config = dict(
    lr_router=0.00196,
    parallel_block=True,
    init='normal',
)
Below are experts of layer 16 (counted from 0) of a mixture-of-experts language model. Rows are named router (the router's row for the expert), down (a neuron's output weights, with its number) and show model dimensions 112-167. Each number is 500 + 50 x the weight over its row's rms, rounded and kept within 0 to 999. Numbers have three digits each.
After each expert's rows: "comes before" lists some tokens at least twice as common just after its tokens as in all text. This comes from a sample of Wikipedia text that the model never trained on. Tokens count by the router's weight.

# expert 1
router:532408524506532451402553482429496569459598492505601484471516457531505549537476422477509481554445484505407454524409490505437502528532499544566499487427516615517591463464
down0:472464469539428627493535462511554524561475616520477504581523531533523446466505533444493477480446459527428566499528414501517434555458590526434544506504521425515516480545
down1:491405448544471517489512480541478488487541547535550610549461473491492484592494578530464516495559474586497463546537528559531409488419591489507420506458540459436477479505
down2:406453562390507627471485499437456651473506505579462481544565516386461498386489417519499483536494487530478506489556530560547502391583565526499506569484453434514497484546
down3:403525505470540504436508475430605539534574468469441547464557476409484536480427570583465514486475470485516518487493485543527546447490498494441406493482412427436536544505
down4:474494522563515568530541570497513526507429560449425476526534470492456497566447552522531546560596446447493525498505466451528426579596555533471453467481546535466530514509
down5:500500507563551486511458518545376427519497391543526534569488559508454379468491412495463404509512432397489409515516540565553425488498478471543544455568611487524497500548
down6:563438550520474475508477549476522566432447432489518474500460518494463515460495452519559504542524612483474572453534492487519451520506524528453612500488499532487561534521
down7:493523542479500520566420547405428434535482500544443544557450473490427450437474513569518443465458494570503554501538558572418555574572521457519521494489476477370478539547
down8:646542424436503467491477473424554390475602563551472499516526585575541499503447467512623447495545514468429543528483549486512469597452580505537509461500541468480455543505
down9:617523485486477531406444465484475539537488544500497446498446534479420452450506450386603559500548510542495526448499522442554422381488625509500529511471482435585507455458
down10:448512577381569469545547576474525500463407553475524438571449465444525509524496510542604525490561499580412507549506464499544477457589372575496573402434450445537453457486
down11:505532412540538461500500512568540501455540492484496485494507520513479469525542434516564530449445545634467628436470385541540445463431369429520560467417487439524570504511
down12:570474447539529491473505588599546508467506502531574505459430520518480480553494449490500463478494518497463366571431559548443464476611523426499457430448508431534460478520
down13:443620546433455602496545550543475505634496503447505490426499507537552563503512504437534500476578477558477555544490474455492509471418455524465522448522578539449489607510
down14:424560497483487615495536525461491537471464589586432512539539502512463503542564612454491512493577434569595559474491478471496409496529531523481415515463573520545494451518
down15:352524533523454550514521512496500572545494390469499509455494493493419530490480523465578505422479519444509543593550535497509480574474482553451515455546461465475594468590
down16:511475528441429432490480512529478501516538449543502565516502567573388491508531471481542447364494507466468493503584506525577447540517430456471558419441521571518523481505
comes before: "| ", "|", "0 ", "1 ", "–", "2 "

# expert 21
router:418560472493445498465533528508452442515544554504442571429520461598522503490440464512494605445571491581483471494542502492455462549459546464449513482490465598524461461514
down0:499569548539541529534506436490469478416468550557568482553563478464508529488518489532524504522506532473543499512488451493451498509570559516595489423523487536581379536444
down1:534503442537524532534543595618534483496554431564407494518454486486513577458502469549516515571513513505535493469555495507499494525473624501538570403512558555492450577500
down2:439474582499477474512565494554522523482482496476508418549502462530429508485608557533488444515396513560479611621452516525333597435510506523559442435521524483566463577463
down3:508546562527539508551527431516579479563479519446472460568532529531543439505536513377502568488491487550496472528511479433450410452407529509533531537534580556498499398476
down4:471500493509421456497543542478480549595403543400548466428418555435500448494482471534433554601548530498515435539381467579507487505423562586402540506447529516480556485503
down5:409514436464507500482529587477499465433487479544436513584539480493569460455414530503438487555634487477449377445589500453578480466515534519497468392550614524459521505515
down6:491537548542531473590525452462511521547510483509416505553475520509493594429598494485540433523552411466522612436470334488474494519566490516544506512539488489522453488503
down7:447507537481491485474428590502469492504596520552536518548481478524488493516403575562406435486484536444433419476513517523552477594530535495493491492545534501545458575459
down8:502566555361472484539450421469530511451456462516493469421500526419488486422530549566646589398549566547525530509498472499421553485452509405427481548502480629577498470533
down9:441488459567472443479473533543504498504437571532508563534523477456487366604464545477533490549537583455459423549512550489498476482497420562526484455515488669471461427553
down10:551447535544505612535558460456495598425447600503475434559457569439400529504505541460467447522568501436520503568492528483479471547518434576509487617540456463524481568458
down11:481549524528503385448504565507546545538475546544522529496524583509450590574468414576510473558572551561484444511494571427470512470479511614525478586496431461495578533439
down12:414464443522521431531493477498483519537528505490588464453584549488536464551457612522435478534462575387520592559460486484511515409583543514436494489445534453489359533473
down13:557505540436543500492475549505535463508556447539557497546439519547556504554511567424560499487516527521513482553431502506563498505442442456534412499423466413442475532513
down14:508638509477554508492444598475466526451476488513452578507530491514475439539464418497546473544513598595539611462438504530404513532505501457444508581598487522435527521551
down15:480534479604573482465538479494475457502512429512509492531596537516514326494440465511457513450495512421448435468479481491566464402465548448516473573410458477560424476499
down16:610553512569527536483482497502469490432464521518483455537435654360583495473523460448632525485505453478494562516438520481531449509521454497597412500431575454570606474425
comes before: "was ", "is ", "has ", "had ", "were ", "also "

# expert 15
router:437510447544521587496530561535527572500497531538422496474355439515471452429461436444571443399559531471476520456521514476516532550566537480405494490612581516515383571486
down0:479443426558554589458518510499486519551457446515489432573529528436504517468487528450423510512567428475452523489568486553528447545516468403506535478495534535441514512505
down1:493440503494498628499555419546357532500461500449599425545547488540373547517458577395545531402483528502467632461566464466527478444517485466375504412540521573528479493547
down2:451506530494527504475470470605432348610473490539443500492516537471493526559499465457513516545571554470423502538474471447472496536496508472509457508499432533487496524547
down3:526516523565494538465526536473527508435468523482506466517404526531475513493505487439482483505509564472457501485510494534522477478542520516487485497561511485541471493482
down4:530586448475520474613374491399503472407536547416408466515594441522470567451479455418408455469527549480514493413535561510469534535428593495499486461485590568431494443443
down5:467516581476505446571545561572394527565502577525554439472441559483467607523560457529528454490566561558457398470426505411519500538464460478453456425436491490406489518524
down6:575498577558366521575498523495463530438491461493481470527421478544491496526540545449527446563505617470452563480454536481431517476542533542402548473497454468403527488466
down7:530531433488525406493538492587460466532524418459547487481539443509564488476494450535470501486479608492437513592481557488510503511503473525487552479487498583486541447492
down8:483541474577499451486549509426532534515439494495551431449483507409507557442469506509538503531439486511482557565498515576501429460546502552488523580547499459447546500502
down9:487501522498533472518492463352454586596468440511533459457454550469465487383550489481525396483423515501452515514511499482535495595475469446423572520513553502523461415476
down10:502512455460547440556531508536511552590533440508540503479624467491583540495536388545524615513472457477453413502477506492448443468426442535477485430495377518391417611498
down11:485514559499435483551457473579457486496551529512538587461545549479484487508454486565436556453547501520464380535500466462461489525474580562490501442506482485554490525472
down12:512628454468466503457494527499502309472546414457464488511463569623505451431492512494435544501494462517485529458459502473515479510535461521536481446414547519469490539529
down13:522403482643537447488560531496468419495478556494490540460497503516538508499506445468456538440505551432590486449557531540459487601460476491600496515495606508487465461462
down14:472483498578464474530485450419455488537514536543476549535575445454451527533486597456510545512560506442511419517497423490604479465450572574473463398486420533507487503504
down15:510456477553544477547454460491449490459461552506472475426475444455431467455498495538552480605577524525555539521502555547578503476433466491383468437412570475468458507516
down16:491543544563491466482540519491495534527504524461482455508439532533512479531473536479476482487512544494493488552501477544477463466508578515480549452506466521508450492479
comes before: "of ", "and ", "in ", "to ", "for ", "with "

# expert 6
router:504565515553542532485461531553538489477389556469432422498494404581427469411535498458542553567511490408482509549510425532476575517479523482494430513446610554463475527381
down0:533385432482552471541473541454536525512523451424531551504459469534485476478482448524487477521511485473472513586595427515563512496544579447535506564459496576529580507564
down1:499439473567489487518444445477514518569479394459433490430569458502586457477479520583488507577469476519448472608523411479454497450480426591489457489393477462526528475572
down2:508540546503496501525523500458479511467539496473509542488566474481440524508394438512450512467493576557483569449477449510472473483461453549548452437486506461484469563593
down3:491504422577380418538568522467492494522509467518535591482414569476559524536494480435457465470431540551571449418512493491475457449462484484550540468493438433507544559637
down4:543542528492553536576539478514415576449419452390512503490535543445542525467499476543514493529515517486454577377560495509436592521495594526495491548492470508502489482449
down5:544527537485526436445419437497592470529509589532423448592420513500521478492575506516406504494569487481512504557478497528436449570536607437601455493517526566476479485452
down6:542439467484502460496443549495486451534448567475531574494492451400571516509488575467422531534514522492447498576505459503530569450577581528536503471481458538473529466478
down7:501503459501478577517480463474440482473510616538517559445530497452488460450555473374477494460546472538534550499436558495491481527439530544592603511447599563313437468526
down8:498381464510489442495515514405519513499485451495579458585453475519519512493491481540498520530609504453406538477499436521560430526554533504449469583454436486614570567535
down9:607414590463517379589520489474512556437459485435489453521511473448501493479482562544445468531486525415580492510461446525376469424517479452560468527529478537471543598515
down10:495547601509534595450556500454441512416427584558472450567385520461434425587511503532457485566502498501506590433442554567531539571477594553499576509506587516442515412449
down11:456558492504483374564495520498496532538480594486458474484399508572456419450576503494525459343537474609543410524501538499456500525452484559533549358555522508465396433507
down12:506551542611504478481385565519433506424438510477442565534529444562499489547569605485529491468553473512507438450530464516544499571430497515437488476429486424412603515475
down13:548472420516503542409573493515484533480523445470551350463463512437561550596554558488542556449520476443450536448512374446556551506479524551376390583532538531506509450512
down14:441552583498492500483464490452561531527487529524470413540568495567484477521565493528485539524515440528533501480487504511455581558489472501519464530525481537573463404401
down15:513519534449440498490498498509427360475521516493525447452559433552554522427563427494538518571501534454462514462506534508437529434463456597536541510579551538518493507434
down16:498475464454469540537421454465501436474543550521532435483429517529520603505515535480439507521532489484548508430487478511526486615437428493450497490529551447527489485431
comes before: "the ", "in ", "200", "201", "March ", "November "

# expert 18
router:610444591480512463504419471550456424548505525606420517539444552538544485516591375513437487608443421411532499512431537539596473550517494471526492473513476527493548540496
down0:614525514431621471451574542537480448517458465473497489562534503441506525425357470519366538430474524517483483419531547483489443429641564493470512490514574548545515519559
down1:590403644483537556490542500454465545465452496497532529534529559541418423519541444503526507567546437567446550439501502546533448458466462628532502562464575526531415518461
down2:542542493486530460551370522427440472541435449519470505446447526472502432446538520489485446439435563421508526449436480502580528553497527468520504552469499555553489540437
down3:448534551509527492509432507523493512506505490458588486479585388551606468428448523499541536547464525418536509475565478497468489468510440448498473598464575476464490527518
down4:491445474575497440532526492536507522513623569506543442436466513456544524520483513544504479533537487491522548562426442447446488501599482522372539506546457458520514402515
down5:485499488540567455513389548480512523519516479523496483466473488545442621456441560556512494547496377476535495451515548413504519399575553531483496524571551533397536490556
down6:446601501552574443487494515482435516492593523496584534478504590511538503508477591556519401516390540433449492552532486569534437549467518479598503509426506541506519523505
down7:441505468484462512508513593485496511466523542536414533412459573479621351507459480488570571502504443461583527459444466468494475404418478489471458505571532461453499502508
down8:460551465496513552535493431453494533539537557509492440454498516619582610510542441492473464599551462527544518466502551611444466404478507536484488583464608477463484490449
down9:541500443447566486497546491500533575582489421527513482455503520518462488502546456534418459562520500431516560465401386562489416474439485529456503511494445501525399514438
down10:569403557501579525523530537533425475557456468514555473418405507431570476510549538561584525553402423530555550427485419478492463489434442525500462504487532585457464478589
down11:536510497492621533528478482410437496551460535457558515471501546465382516512523418467538523510478499478434467510513538586398455437554445498538525462479515407579415560546
down12:526573521415531440456519481467532456524503508560413447427515482502521590472531516522496469564584562606447557459404480426470504544504463579523376360428536491464507508413
down13:539460500465464485543520495493530499430474500494544550603586537475514442495353565515448583455477444454603479453608440525604502424598519504538529600510541451511517550499
down14:501582494403509481523425535498628590602555466486504528500492440456511471494500425499512455478443549456486564512481540436506491501523453398470579473467597579530544558467
down15:514490555559511458593478443496574497519484571568407405497355530598432551535538443535413476446490505515423480545416495369503498506526551453477515449444531484522594557483
down16:542559476473510523551477477528458365502558536496433518404460531495543495544498439474563507473503511545565486469386490497498492416479513443519528455515475482502522464536
comes before: " ", "The ", "In ", "\"", "He ", "\n"

# expert 8
router:548455529475436599532578533513439434519504443493503472532626542437475475558565543474553460561472477541483560524502525469553510540525475513591550517498470473583542517511
down0:537524480532420399504544506555415588531479502529567584454407401545502522432502505596471478384586531490460448541473445460600541470517549461477463399495460510483482522480
down1:530495453504416433550488490545486593511501544560550547525472396569541514467452478550489507437543486574569427477422489538567565505491517433468483418479493518484498557519
down2:548549457507514515526492556533454499477434416481435465493464534446491530529479563449545567506500563528455453482533531376515460563485363477489500472569471538555512488562
down3:546625505497506556495480482484499459542543409455470504470502536551512484476568550435518457514463598527437558556500499380463426466557417430599509568477572511501525507515
down4:594368552492551459438506527481526443419477558476481473459474519466447529501455577520432459451447537485528434468526557572570413507477458498559548497541467509568390500469
down5:478459473508422351443481466455549502576452421500505526487552454408486604410535581510541514473416457622540545506451489399451487518436430588500536474488509525450559537489
down6:446512444586483520493456491515511544519537567449513506557457483559508504570503435399431512575566520594496446491497508477495577561540486608462512499413521533490521513580
down7:424535475512531530559451476519478497422518517490434506475440555528433547557503494465462425437540405469524517502558616547461568442512585476463353466486577525421501484490
down8:476465468513496434573510483483403498528533465494570534504554479521595659498454515568520427487513492532485419519575482498485542611407556409526499486491386474379487554548
down9:490507547460513514564449462420418501606520445511487549477607540454473499497579437498448505460478491412545502500541520517447484471465512501456473493432553460537545420553
down10:549439511499480548486520427492491475503459519511550539562585513528497438593543456401562511507447540527467537452522489506580370488550541475411465544510496554488400502469
down11:456437532434476500482516550476441662462466521477531474454444460468478498508454407522462468466636481549494477499510552508547474443520530401509494471443448481511489460560
down12:458592540531434450482503590488484482515452449550364519555529511507519405492503532505489433468446317402449564370572509473491397449441531453535594518501491554519452488521
down13:491447540431561495602463561492485520463515494417505566485471523567389598499533447449475473554546446507485500491500494472491493596509459414537456490481529490473538515530
down14:455562533524465446414458541558497497493558469475508528515472452542642434541561484414530534430479438475497390507461462436570448497487539461499501486594443497482493547464
down15:515589461431540540502512409438584485496487542507542539499451557463540494580490523565590536563511491539480512508494429486538386539563519527451482474421514482441468440465
down16:451517494469528602487489582442402530447384560462592575467491591517452501530558448513490536479520445470496545416594530489534496412506493510500490523521510517443531487551
comes before: ".", ",", "% ", "; ", "°", ") "

# expert 25
router:477462629448531546469475498491493393521435517554517483554487507538492469570538437482502445577451470436434596456498519492528564534519483509462522498517455499493548503496
down0:520438495464472499453447467474442412551423460501417471543468583475505485532653577523423528519522443415443529456510505501452410506438556545488392466449532573469534500561
down1:528437464577449481552519434490555464451550453517489559467611462508524509504418533473610565436466475614554465476493479548463538495417583404577504500530484533551484455534
down2:514586398483527495568420468516550486464465567438467382457475451503444500552508499457440431412571494508391557533535563440509492405532539508519569474524516433468489561449
down3:481509549463533502459468568455472508599591503526582470477458441435462530478566404590605548512498545536572418585527420442496367525543482483496543466538605445517489463451
down4:560464509516518533477532531508563493435596439476451444513540491479493478554497407627528453609524523375549510488494466621510475442515525575475522490539461539522521549553
down5:513512530473528397426481479573614427549561493466470461483457504479510517497504462523448513519478522439531556549497499489429526563478495493514498490494449570516535511455
down6:458457474504493410537464485543487620522553590489460501481481509497487503543434601482501427550533574569514452551537424614516520540558505506516490499429501469519511525497
down7:533455495510439488446495515516438558545481518488496571408451518464587506489477555511501573578459453513501443488418431498547519548353457424491453411528491551504479569542
down8:497507474439444507565603515551440447500587403475419474474537614554567548518545374477456530469526486558512632535581503499451462498487449467571555469520561519525503474423
down9:537482458514499517517421479389434459540429603459539494486455470484466515583526543456478430563538571497508571480567640579487441473503501529383463518485437453521535463536
down10:546601387475457466475528505430445570478497495447519428486481558531549512471475562492503526561543466467543473585535452487500480527491561449451422597414554545443501598554
down11:447395545442510503501538437515457454493562491507477576510541446486528504557574589514495492535470502449462468464492467516439561492470522562469408468574445515488578510574
down12:490582406489536532437529501507456492419531433502573581551436350517596501463465578456446511430510520552433516535500415516498554477560485459497477540472570577543563446525
down13:526453469496468454501429600447506556494443509464511543474497493541441563517494539461526544531555460477523432498474553539471515458515367504507534520473525463524448458507
down14:533554476517503488438483462394525582509398519551516525406506505424492487499496504507443561571500562400474501511543517471409523537474559411428500605494520551498501594520
down15:464480484494546488554537534531491498584492501511515478483507531504516535469466566549553561587525521526485532519565551618381480496432510543525500538511516474478516497528
down16:480419498463501455490480367529501477470474481470510531523542538482575562522517570564444360505522505542503466548487466461498519461474468544537425453463452508501497455464
comes before: "\n", "|", "| ", "\n\n", " ", "–"

# expert 23
router:618480412500502538484440486599562410489512444419467490539424573518560422486463487466418471501578417502538467554506451466534451469518555486493507438522441441528601481413
down0:550601446514463483512496516530451508454459470429508531473432458442480476523440472548474445493562485467457422453663415486460474464512469489518542547405536462573489497520
down1:509434443482542516564509498524489413466548470544517538516561495546559522593544500542530476461429472493451550476470384487458457592536437490485555468500533507555466497510
down2:484489478536471537488464477513499499517457542525522504563366505541515511533464467522439494527537486554504454530449594508515529492561511532487459466476490464479461476406
down3:559495530421484517534381503502493533496510487576546465463562521499630529524497470503544429542439481507551539491590530586408442548530516542436513544455522574536468535561
down4:522503515419441480467486490543508577497549469476493572553564479555466519474465403484527459578456489595469417603487505509445509453536556626519534405422515555466492552575
down5:422439496520484491488490545442464542500511583496505577556399505481549460512438483518445537509538486457546470471471531469506430473535528509487507524444478464452473499575
down6:468524438466574444435495510538427700498502553554440506538502447504557562427413515553460489492563469456435551438461518522500446417597536445472455524354414506537466493524
down7:529495473523527555548464516410452451390408466561522424488484454543523503573417563526500463431568507540509528502542478541475481512406537433501503576366566542479508523550
down8:527532479569498493506460481522450439512480549506469484484490565519493476464597488501475486459429524542491485619494509450458464549481473521504494548496520428575475446442
down9:514535508595478530580384505485418506428511507500465484480428510554466546560670440546524523515484492516489538489400444527453485605417478534589531435527497566495478590488
down10:479432503461467493476514522464560507524562530550475441557574470539531515508485483446403556481531490457481439436462509556536388500487499581494498523544412382586482465539
down11:519612405479509518503429560399454547548461486533533506496595414504514489518522513524553524482511512535491592431549425514414454525579372561504520555422511451568560445401
down12:579460493533432508552466469558523550472531475502515469506516441552503554549471542498517452457503495517527503475552462420381506541531510534520511493502617674491480592449
down13:520506492563472509452478495534515451509493542486515492526234500501500478530457516453479501524562489538546487496476484497515487486504503508472513503500501455500478474496
down14:486472536487465485479471487482548459620514527463564519519370491527540480459471502447518494477430514466477515621484511396476464536496498490452548546557500433544506524541
down15:490524529516453477478515483503525513486505518481527519532312435544472510449449522490505401507488504491481437478465503569523476539508486519478565484497529495470484546502
down16:485460507541508479457494490504534489532525554488515518584294492520499482494450471473477550497543515480538461489464551464509453504559527499489492502449497513475486501505
comes before: "- ", "| ", "==", "The ", "= ", "In "

# expert 29
router:509524475562557538518578509572554489516509479467475494497441459472490520513586507437518584450533494516516466509521452453460530540481514477546507566513601517505436392526
down0:519400432440442507508475448493378463492515492447513432511490532519493477507465539496485519533557482513482460434420499549573477480494485510428586468547520574532424526488
down1:452511477511508464544471400474433488472485490504464377527545650504469482544560494534459520439533460537461492499577492466503555359399626486529467482444451526527558542578
down2:479395491512478519497456453448463475471518403494560472552421467510469585556384496511482533438431480459478411484479556559460477521489491464499575458477463579475498493522
down3:462458504585495427459561443499485507560579542470542495482425529521563505495480547431466509508527501474573435561466530473463509476559538514548488571504477483507544533569
down4:492477469430472539519463445492558474452570438565437582520445471538468522486470470491475501552462440494506532513517413607550497440505469476531595483526436509583499450482
down5:544445568506493536522534484460559484511431470521555461409595581433507511514476565520513497517351486452516585500508519524612561459499441588521651427490491466535559538502
down6:614503441560537504511432526533518512527524571521525519586620540425453476472570561568587524523536445405566448527466424452570431530514513449460520553458490500538497575495
down7:511644485511517472530514516495471566509466507491501519529540476442454437517496493510525517472523473524434511524559548491492606519506441576518450497460416420539445476422
down8:524509476533438512498581447421518587526585490523489427481475550553410497511419410493515456529412451477458474477468548452511466542568461393473469492562428609450470559555
down9:601440544531471456526460431535523419627458444443504444560591581577502502401492489502526552493511452538508490511578439537527562477507556540473603607484501444433480530497
down10:463653549472492505532482480474539471470460488466466461452497533555525491453576563495465523573526545509431462466543455569532568536429541476475481478518619498400523498475
down11:489571501497477446395483502515411474472537441577564465471531415514599486536613576465506438521434504450484509527450468503489538478402501417529581445549522482559499585485
down12:450524525543465480406509529460432475433499480514554470516574409511553419463414548545549489550477477439550537454514509467577561534445479455410608501545508469472492477581
down13:468535528415505409426404461433540480541568521530543594465546517477457436524489525448520460515447496476494581510396482475553548471512515594567512525521488518563513510448
down14:463567486533519557520546597534560501568442393511490470453485476559637445526539493465413626442536513551605436505499467448549481565472597459494540511475534498448476395438
down15:528487447473546459486477490492529445417448616403508549488546403523496488526580535529486531477503442476522459489495534516530513552455448557464493473507476550501521517457
down16:439506417472514501548478530468536402499490464538504499451549496496499498410627486526589569528507455558518500458486564536547462446558487484581517495458546451473544387498
comes before: "the ", "he ", "and ", "but ", "which ", "as "

# expert 30
router:571519425527451549521518547445446455395553463448489445479511622488549597571541558434498537482476535614492564556527463422541496459392514605509510444460489557545585544550
down0:513506532564519461529514521492444470506442622519479540455537455482502501525465496521455512583460503505486472417576548528475504494581541480422427429437550511467405546363
down1:412467520519507469576444508445584538518468507544538501564495398522424437497544493518562507548468504561580419497454579524609457498602563502488495592459549470489512462494
down2:525472477505530476495590541531448450460520445482489548610464443561448489457541434469455496467593385541493553555592502548457537546416544537556540593512461480444540509501
down3:494448485412508450495519512487511563522514410538397511495565531550510475385580492532563462539620477466485492553545509489526526533579452520535527497501501539439501509498
down4:497528514517565526471545433477435563467446467432406585468443457473549440533591516551482451448579554549565600552540554557486490536503500528541485499485523477521501501425
down5:597365440504527552478551496457418464532540480534361469564484571538532610525527490538527456500541484465506484519451464433578481527437553464447480491472506520489464671510
down6:477593589485481428567568416575536554529478474510468597526541588491483462425543544479439488507485474554500515562414498418422519418482541511498495469454555477491438515494
down7:458469400569550437494479485523459507513636450529506503491501476493447532532464427443445506577402502561469467420431417497359515491414443492480425523493473465467398506506
down8:476463429421554498535397446572495408470485421579490492544549438503538471500525475430484475577494441571527456525499477498494575494533580441517426458463464492528479509491
down9:550579543494463543365478498498499525413496447410500462446516541540525504407533419500539528449411460545385626514491521440434407536483424549434573454480503518525555478513
down10:496545544582465596526485575470459499535455457459504542507567430438474452539434523496532544405463495517470487580523439432424638483510461535553547475518544495506528452601
down11:453455519493572486444520610542498485532491487503381592600495401516419504517529375547417535570570542546400436468533455568466518448486587364467531486468553504532478456494
down12:479403559478503552549473571403517464519516485440495440445555612539409515523469523534509526468535515480514479513555548498565508471554556514475535492457500396467459594485
down13:468537561454559398433488354517573516512467537488538500488500427435479534486467494508498434524508452432513440422494511583532447610573467580425507536584485416558469458462
down14:493542560473524426495411403467510485501503501509467487509565423478549518407508545460486557455454488598487617461528492459514507495451521525514552526587423535532417578517
down15:473519492537548457505497491527558431531425497560516470458500501471495477596485428513500468426562578458616528409562541426479544496507544477546449488577467475393606495455
down16:519423490509536556532619500541525501442525494465434477562429466415492526444577510526519413476542625601440475497511483515411426532470494473493425617495510528506550565560
comes before: ": ", "- ", "′", "″", "/ ", "°"

# expert 2
router:544583457472504479490453525446619416598505414500580552467515522437429587452524536429408465511513497455519459418495530474549481463453446475580548478520461481508366514516
down0:518494439465538465540503444529539477514557494504462440476518528529431483573486428579515537523522554467475467449483483564517549517559501456461524559462476499590490453464
down1:462468508517440466502561543481464502492534494452574512495444458604575503437490544470549526394422585513558539446474518559455518554550562609492449497407461483504482538558
down2:518457481488467529422466533493525404532525464514579542483559519530503576457570485402443575557436503461552462437587591325532468474563509464520512509620580512470504540446
down3:496523402515502544464436471459532621526528517415594524556403476437552490565603473483482482398528484446504479515567540461481467500381491512538513490415494576566501405472
down4:424508485554497439404496522557453594475523549546495487491500479493545536466530521510436474443522607485538498463501523500447453501534487483399532569502469459563409509508
down5:558515516509473514524467548542590487475561466502562563512442485526418607466494502511509500425540536516514489453502466557456502541444539554515469544566487565445624467528
down6:468482601624448541503534426505486516479604543603447521466529467531524547558545554398518540512598430549418460584407452510459583504601476472476523521422522489549495527521
down7:493418424515453462487416536519497460633485549482394566481497484491540509439592461434542490587453514473521524597483421602466594466524512601485520537548514404540507526416
down8:488519554468419391489523458478400551502500558533437457461478564503365412466520476504558500618528423510441503542464552499479446515459479654533446555453509482514512527464
down9:488569488479461528507523464446626501469423446477544520538465501483477476473508492500578432584504433458585444597436480505479547482508403432501515514506515497419484455614
down10:601518546434559547448479497510409456517542489458570450517559536454464462526502451507498561528512538514488597421438483552491472449561537620519584449493518562433448493476
down11:474484552471574420573486529533479480534585542566545470455469506560449569497502546577488525581522527487401539521507456550504435491543493614500473518556503519516464489540
down12:556464625561483509512548544489638479486573471463468512467475510489457482502473519534514377508563542601514426545545484494539537491545492556480463435549485470438489518500
down13:570500529486497517534462394476591426530508363534450440538511515475467554529579552474492507539425477534481461482525551499482510538467397485535543548489527584460571481534
down14:612547429537452465430478533404497440501575432474498461461523518433572566470556480554433524539509408427518548479520572508506449437593439511465539501506574515534471490501
down15:527523550465510495512519427518536482601450557586460524511485484491533461560527417526507434483524466497547503516470472499454437417500502567424447483494414508487475422510
down16:445486519475483528455455522622455467449509392476418538548493455473476453574429457469581518607516534504499480538554473488502593507481462471505522479499543587506501410565
comes before: ", ", ". ", ".", "\" ", "==", "ed "

# expert 19
router:451501441510476517440486520465477628462514563510471485465350447557530451427461496504520396462538464489458506431525523500486465544549554470454489551493525485598450588467
down0:406529490511488433463464520516526551508487470523565547489496469466506533513439523526470506488472450476474581523453451539528530547442392490488564415457513510595458471498
down1:544451553527592497528479540470459488488490483522518515430281464542504525538556498569514427517510471499486427482489427500575523431470508466562517529479480428586476528623
down2:550438561496485489504448422509453539463478516542563486463564512322539605557558513562460559461525427518516545525521452545504518534496524576505464541473376477503521508510
down3:424510509521577542527471501465563447569515471525509527419448511499430451428488481527456504488493554548593567516540369538527544421479569460498477473539423452513509504478
down4:479427471516504427518453491461547535458506507514548465501474429495539486476536537462524466534570516529496548508519543610573492568494387507532440440496502492497544492562
down5:497578505545436548585503510577494491486565405486524455490481473435524469555517510469513484519569542496567459463588533518523461426509515407501523436484569516493472449401
down6:508534528562493437493501492377455459566578415548480489444433450492576475564584581524511396565456411490428522559473428569558506514460477524576535526486521436538426579549
down7:508534467478544516378410585527494457486537433472476497467550509560451518540554503478429530506595473557521543544491547451472454475482412543560448547482528436499489494549
down8:550488496511447560472507439506399515561440529537461569486454544596592461584543596407498533436508550467505477538521489427514529553477564429498518532511474604475531498395
down9:545489498466492513426441445534457552460460451441620497619516470524533502471558532493469456473510379447451564560522532471426499513466500464457520461532576552474476494548
down10:646515458487479490600419556503488578460447440499562496499509507569440455460528500535494520522470526444490488482479506524547429602496480559522447521499552506445501538502
down11:519483475409488437487463438532471532544520541474521517518507560570496470562553452476572544409490569471469618535518464494508562464429468455461511566490549413534523534497
down12:417556474513453507504545533537490575481508504474534543416594514539465386554468463520516499470476436491508563508489456582408520524474443572399513476516548515555480435540
down13:424493545580506497476484498562474486519589545476531485509557449606450595555543479504432554574448556527470485490469396537514645418418487538404471493570464470554536480488
down14:497594523460531443525516442476477559466488491480558484541548457496537531493455595498394476513434504536539556539519493479506493433491504480574482442491454414514627534522
down15:481582581395519545437461526544586555564384491554555478469471527403526451482550515534457447477525556431449521504553439474435459515511531538571496513419439422424477452453
down16:484555519422505428476490490505590571488468449537530452418428550580524436424504436521592479453502565500481460562544595546497457459353471569584531460445549436588582550527
comes before: "(", "of ", "and ", "in ", "=", "for "